python train.py --d_model=640 --norm_place="pre" --init_std_down=0.00216 --optimizer="soap_variant" --lr_head=0.00568 --warmup_steps=200 --doc_mask=true --dataset="wikipedia_en"
Below are experts of layer 3 (counted from 0) of a mixture-of-experts language model. Rows are named router (the router's row for the expert) and show model dimensions 320-399. Each number is 128 + 32 x the weight over its row's rms, rounded and kept within 0 to 255.
After each expert's rows: "gets" lists some tokens that make up at least twice as much of what it gets as of all text. This comes from a sample of Wikipedia text that the model never trained on. Tokens count by the router's weight.

# expert 55
router [151 123 143  83 120 117  85 115 170 187 102 175  97 138 127 110 133 115 139 152 169 130 139 143 164  83 161  86 116  80  96 107 122 131 190 192 191 103 144 142 114 169  55 155 177 105 117 129 186 114 140  96 107 157 183 103 168 119  98 194 131  92 105  78 107 129 137 111 152  94 147 123  76 120 128 152 143 155 123 118]
gets: " (", ",", " =", "/", "=", "{"

# expert 9
router [160 154 114 136 137  96 137 112 157 157  95  58 135 146 111  86 160 123 139 152 103  93 114 112 145  69 108 122 123 134  36 117 160  99  88 151 178  89 214 113 124 155 136 161 161 142 121 106 158 104  93  94 146 131 119 160 158 118 118 131 123 137 149 187  46 129 139 137 112 103 135 147 104 176 169 156 182 114  94 112]
gets: "-", "–", "/", ".", " -", " –"

# expert 17
router [153 128 125 116 203  83 122 117 167 174 123 129 152 151 151  80  99 172 185 100 127 156 158 171 180  78 103 149 136  99 115 169 130 126 156 170 163 193 124 151 103 131  87 112 184 161  64 151 155 129 143 107 114 115 165 129 124 136 148 160 112  82 161 122 117 110 138  78 153 174 127 190 118 130 106 144 141 106 136 120]
gets: "\n", "\n\n", "  ", "\n ", " \"", " Jo"

# expert 51
router [165 125 116 140 135 113  88 127 168 194 149 103 138 145 144  97 151  96 145 114 181 146  83  97  93 104 100 165 158 130 126 110  79  99 193 148 140 127 128  94 114 119 138 122 126 124 108 104 155 120 188 124  93 168  75  81 145 101 202 116 137 145 149 125 138 114 115 131 152 120 124 177  99 124 130 130 144 114 170 140]
gets: "  ", "1", "0", "2", " 1", "3"

# expert 46
router [123  97 144 125 145 100  85 130 137 111 159 111 160 154 126 116  73 142 158 185 123 153  72 108 112 124  68 146 100 129  38 124 141 196 142 172 153 172 155 130 104 180  67 179 130 161 108 147 148 170 111  76  83  88 152 179 157 120 123 154  88 160 128 162 119 160 156  77  95  91 164 154  85 126 179  77 170  94  82 134]
gets: " as", " was", "ly", " is", " be", " also"

# expert 22
router [134 148  75  92 136  82 127 122 172 129 116  58 135 176 134  88 100 159 184 112 155 133 122 129 112 144 130  99  91  91 136 118 155 137 142 172 174 179 156  78  46 110 107 177 133  79  90 127 120 141 116 120 100 131 158 145  70 167 124 127 113 160 159 125 150 169 109  72 161 134 151 141  90 113  90  90 155 107  86 113]
gets: "\n\n", "\n", "=", " =", "The", "See"

# expert 56
router [159 164  80 111 132 116 113  51 161 170 141 114  98 159 127 112  74 158 101 102 149 110 145 107 118 132  91 120  95 146  98 132 154 121  90 153 162 109 146  87  77 149 120 111 135 166  65  83 152 170 139 101 133 111 147 134 120 123 102 153  89 182 145 123  98  97 107  68 143  90 119 139  98 112 127 154 188 132 115 195]
gets: "er", " of", "ly", "r", " more", "al"

# expert 35
router [142 148  85 118 100 160 135  67 134 166 157  86 175 133 150  63  98  99 103 141 156 159 160 125 188 109  97 109 137 138 116 146 100 167 179 164 163 129 137  96 100 110 158 108 179 170 142  85 131 200 117 123 125 155 128 134 176 124 123 112 122 122 150 138  34 134 145 111 120  84 116 152 117 134 126 164 135  83 128 123]
gets: ".", ")", "\"", "}", "]", "!"

# expert 31
router [165 185  72 125 255 121 114 133 113 141 128  24 169 133 140  96 107 125 135 131 197 121  91 164 100 124 150 167 132 184 137  91 138 129 208 158 198 107 164 128 103 122  87  99 186 126 152  89 176  76 133 147  64  98 109 141  94  84 106  93  52 138  92 112 142 147  60  94 151 168 149 146 119 164 142 148  89 190 143 112]
gets: " |", " at", ";", "|", " At", "At"

# expert 60
router [101 119 128 111 140 116  79  67 141 173 133 112 166 134 123 114 140 140 152  88 155 136  85 134 140  73  99 142  70 115  86 170  88  99 150 149 195  83 170 100 116  77  70 161 135 107 128 126 147 166 111  94 103 155  82 131 149 133 130 173  87 118  93 144  50 163 105  76 109 118 165 150  72 160 136 129 144 171 145 103]
gets: " \"", "\"", "'", " (", " '", "-"

# expert 37
router [136 156  68  70 153 129  97 119 143 132 126 157  99 212 112 128 147 152  94 127 154 181 111 117 108  40 136  92 160  92  96 106 139 193 138 144 175 131 119 185 119 161 111 139 139 150 149 184 173 146 110 136 101 105  99 141  82 165  93 147 139 137 108 153 102 153 122  99 123  85 172 118  82 190 161 166 192 140 153  41]
gets: "a", "i", "ia", "da", "o", "e"

# expert 45
router [173 154  36 113 222 115 114  79  99 124 132 129 125 123 140 136 149 103  97  95 140 157 141  68 191  60  86 116 121  91 132 177 136 106 182 118 131 173 147 103  98 110 100  69 126 152 112 140 184  91 129 112 132 147 126  87 128 190 136 198 121 119 145 161 107 138 163 114 126 102 136 129 121 147 117 149 143 124 112 137]
gets: ",", " and", ";", " or", " &", " but"

# expert 3
router [136 122 121 122 110 119 106  65 121 148 142 156 130 137 133 125 101 150 157  81 148 121 138 118 102 119  76 135  79 149  89  95  94 154 112 145 146 129 138  71 131 101  99 122 111 128  81 121 154 124 119 125  93 196 104 164 152 137 133 121  89  92 168 155  92 145 139  61 142  92 174 161 130 129  98 116 141 101 170 141]
gets: "'", "e", "\"", "y", ")", "a"

# expert 0
router [121 152 121  85 179 132 127 140 164 135 152  80 196 183 123 114 104 126 210  73 171 169 117 188 103  89 128 118  88 101 118 127 158 208 191 170 220 136 141 106  92 127  76 171 174 126  94 118 144 136 118 109 142  96 130 144  83 152 128 133 100 168 154 148 121 120 111 118  74 128 145 134 145 149 110 121 171 145 151 147]
gets: "\n\n", "=", "\n", "en", " In", " also"

# expert 20
router [152 156  99 146 139 144 105 157 134 128 141 115 202 159 124 104 122  96 145 149 155 119 131 136  97 144 111 172 129 162  88 127  82 172 124 127 138 122 176 155 129 177 127 145 122 127 122 184 149 113 137  91 144  93 134 164 164 159 166 142  97 158 131 152 119 150 163 142 149 123 121  92 142 155 155 142 125 103 182 154]
gets: "ed", "ing", "d", " of", "y", "ted"

# expert 13
router [154 150 125 159 152 149 108  99 159 135 185 147 151 147 147  91  96 144 107 165 104 139 101 172  95 130  64 167 119 169 100 124 144 111 108  99 155 134 146 123  96 141  92 109 118  90 114 129 164 161 182 171 132 127  58 101 121 189 145 174 124 182  97 134 121 110  70  79 144  83 186 138  48  90 112 113 187 105 161 147]
gets: "–", "h", " |", "0", "1", "th"

# expert 29
router [158 141 118 115 125 117 134  97 181 146 150  65 160 197 148 112 153 133 131  91 157 150  92 161 125  49  84 164 123 139  93  98 138 123 119 141 225 172 196 133  89 136  85 138 140 121 116 132 161 131 133 109 132 184 149 145 169 133 107 179 110  77 155  85  65 126 135 128 126 103 170 163  66 143 172  84 136 171 109 108]
gets: " –", " -", " —", "  ", " as", " 0"

# expert 33
router [161 154  79 125 236 125 108 117 102 122 130  35 130 127 158  93  93 161 137 114 151  91 108 180 101 130 135 205 175 166 116 105 100 130 157 166 195 120 158 156  81 115  81  92 192 112 125  52 154 104 104 159  75 119 103 140  80  90 136 121  25  92 102  91 152 127  82 105 138 174 168 132 130 160 140 129  71 144 142 120]
gets: " |", ";", "|", " /", "\n ", " November"

# expert 4
router [149 172  50 126 170 113 145 101 119 210 170  81 185 146 163  64  88 117 100 145 192 126 134 184 166 109 121 110 155 116 119 186 112 173 146 209 187 181 133 145  89 110 119 178 157 188 131  68 137 120 113 128 117 176 137 106 150 111 109 111 130 144 157 128  90 104 169  64  75 119 174 161 131 172 118 167 145  99 121 147]
gets: ".", " and", ",", " but", " that", " while"

# expert 38
router [ 95 106  82 124 182 151 107 111 131 181  92  83  66 144 102 127  85 133 168 166 159  79 176 118  88  99 108 107 147 125 114 189 116 146 100 185 204 108 141 118  90 164 107 154 109 130 127  71 184 146 141  78 161 112  98 138  76 111 102 145 116 125 135 181 153 132 136 138 155 147  99 131  83 102 184 162 123  92 103 111]
gets: "|", "-", " by", " with", " from", " on"

# expert 43
router [128 146 136 134 171 131 115 145 135 170 170 143 128 145 173 105 131 146 107 128 180 130 136 120 121  73  54 138 121 149  76 133 172 156 120 194 178  94 158 110  64 114  64 122 132 160  98 144 152 175 116 170 127 117 108 134 191 123 150 100  90 136  74 120 145 109 120 132  64 116 145 164 112 156 135 134 158 166 139  88]
gets: "s", "'", "es", "y", "d", "ers"

# expert 12
router [153 137 119 113 158 132 105 128 166 160 122 174 139 132 137 117 116 100 140 103 187 142 113 158 106 125  98 105  71 141 121  69 148 134 178 152 182 128 202 173 105 159  89  90 149 115 122 135 134 155 153  99 160 115 156 179 106 113 121  96 107 142 159  88  83 201 170 129 172 136 138 153 152 196 151 133 142 131 173 129]
gets: " of", " in", " to", " for", " on", " with"

# expert 62
router [131 155  70 134 119 137 118 124 197 192 170 133 141 145 136 124 132 116 167 135 170 160 131  89 103  38  89 154  93 138  66 148 127 123 170 194 171 119 180  82 103 106  71 114 136 141 162 124 184 125 153 124 117 130  75 174 154 130 122 119 107  96 126 140  71 165 124 127  72  81 127 121 119 201 164 164 111 100 123 107]
gets: "\"", ")", " \"", " of", "'", " after"

# expert 8
router [125 123 123 125 166 122  80  40 149 165 131 108 109 159 146  61  96 113 129 169 160 143 132 104 107  82 128 156 133 132 135  99 114 156 129 168 174 133 129 161  47 162  38 112 149 142 131 100 157 180 134  90 146 120  83 154 114 116  93 131  85 150 124 146 136 125 167 119 106 123 124 146 139 131 184 145 130  85 188 134]
gets: "|", "-", " |", "\n", " The", " •"

# expert 39
router [ 80 171 117  97 147 104 115 130 170 157 109 117 111 157 128  75 132 125 189 129 126 203 107 118 166 106 113  95  90 144 132 125 132 156 144 200 158 148 181 104  93 188  91 175 120 126 106 124 119 131 171 122  95 154 110 154 110 106 162 120 102  86  81 163  99 150 183 127  67 165 112 140 112  56 165 106 144 108 133 133]
gets: ")", ":", " in", "}", "19", "2"

# expert 1
router [139 120 114  90 145 121  87  85 147 139 140 141 141 164 115  57  38 165 176 127 145 162 201 129 132 109 118 185 134 112 113 142 131  98 179 186 213 160 104 131  97 113 112 123 150 156  96 106 119 166 143 147 149 179 179 149 120 191 144 130 143 132 160 144 142 117 151  86 161 187 126 163  77 128  83 146 161  78  81 147]
gets: "\n", "\n\n", "a", "\n ", "t", "r"

# expert 21
router [ 82 162 117 100 146 142  97 125 120 219 175 133 169 174 130  56  96 101 163 100 109 125 142  95 205 166  93 113 105 191 123 107 125 167 122 233 174 150 130 148 105  89 115 138 119  82 126 136 149 143 187 114 121  99 168 157  71 122 145 136 147 119 108 130 101 168 104 112 120 156 155 151  57 103 144 116 129 141 119 151]
gets: " is", " was", ":", " by", " are", " Country"

# expert 34
router [179 162 113  59 219 147  72 103 149 121 135  77 105 185  83 127 111 123 109 121 136 169  89 102  77  77 129 127 137 113  96  76 102 147 143 173 147 166 190 136 100  90  92 171 165 125  96  75 163 182  92  92  58 150 133 128 108 161 109 167 141 108  99 152 145 107 147  86 101  67 184 109  94 168 187 112 197 127 136 163]
gets: "ti", "si", "ta", "ni", "ci", "ini"

# expert 36
router [152 107  70 107 113  94  91 138 129 166 124 105 109 126 103  65 116 163 124 136 117  92 178 134 145 148 107 146 137 131 114 160 154 184 111  98 173 113 172 143 129 130 101 120 139 105  63 147 200 133 112 134 128 116  81  87 100 118 139 167 124 140 132 114 145 168 122 119 121 135 131 194 161 119 119 100 128  68 114  63]
gets: " the", " by", " a", "=", " The", "The"

# expert 14
router [ 81 134 121  91 151 159 101 125 118 206 128 129 176 156 133  80 116  82 176  90 102 147 142 115 200 176 121  99 113 185  95 104 118 172 117 248 153 171 140 130 108 136 124 140 108  83 128 147 152 167 190 100 143 106 142 149  98 121 153 140 119  92  85 117  99 173 115 103 101 135 144 146  69  90 154 129 132 117  99 207]
gets: ":", "|", " |", "-", " by", " •"

# expert 5
router [109 129 144 147 223 118 108  94 112 143 139 120 110 139 108 118 162 170 122 115 164 150 172 154 150  74 104 121  75 158  88 144  79 114 108 137 168 186 163 139  49 107  91  85 102 168 128  85 122 194 103 148 115 153 110 126 138 152 116 138 138 106 135 125  83  92 131 161 108 163  99 151 116 158  94 150 148 141 163 114]
gets: " and", " that", " to", " which", " or", " who"

# expert 10
router [180 104 154 106 114  87 102 115 149 104 106 114 153 161 127 128 151 176 138  94 136 122  96 185 111  61 137 119 134 114  66 142 138 122  61 150 155 174 141  70  83 155  80 138 179  88  93  91 194 146 108 174 152 172 108 150 175 144 193 196 125 148 148  93  94 170  83  94 119 115 178  96 101 175 171 142 144 178  94 160]
gets: ":", ",", ";", " |", " –", "="

# expert 18
router [136 192 138 171  90 117 131 110 114 151 152 142 138 119 136  95 151 149 116 164 161 143 121 172 119  84  66 118 123 154  49 148 195 155  75 146 166 136 166 151  62 104 110 113 133 138  83 118 155 129  89 143 121 144 129 138 168 142 105  75  92 135 104 124 139 147  83 125 106  96 149 146 123 163 136 120 132 170 135 100]
gets: " the", "s", " a", " The", " his", "The"

# expert 24
router [161 181  60 121 148 108 139  66 121 197 146  60 167 140 161  71  84 103 107 132 188 142 145 173 183  83 126 122 144 130 117 171 113 150 153 212 184 168 144 131  98 115 126 178 174 143 129  59 141 142 116 127 115 146 146  99 152  86 101 118 122 135 144 105  87 121 152  43  96 101 162 163 133 179 154 166 146 111 126 136]
gets: ".", " .", " but", "!", "?", " because"

# expert 47
router [180 117 146  88 173 152 113 110 194 161 122 105 186 159 106  70 118 108 161 106 140 148 145 169  94  77 127 171  98 148  82 160 120 160 153 132 161 163 169 147  61 113 130 129 167 119 111 151 155 113 129 108 140 133 117 147 123 121 148 172 136 136 177 105 136 189 134 131 117  90 119 143 115 149 127 136 155 164 177 124]
gets: "=", " =", " also", "ate", " be", " List"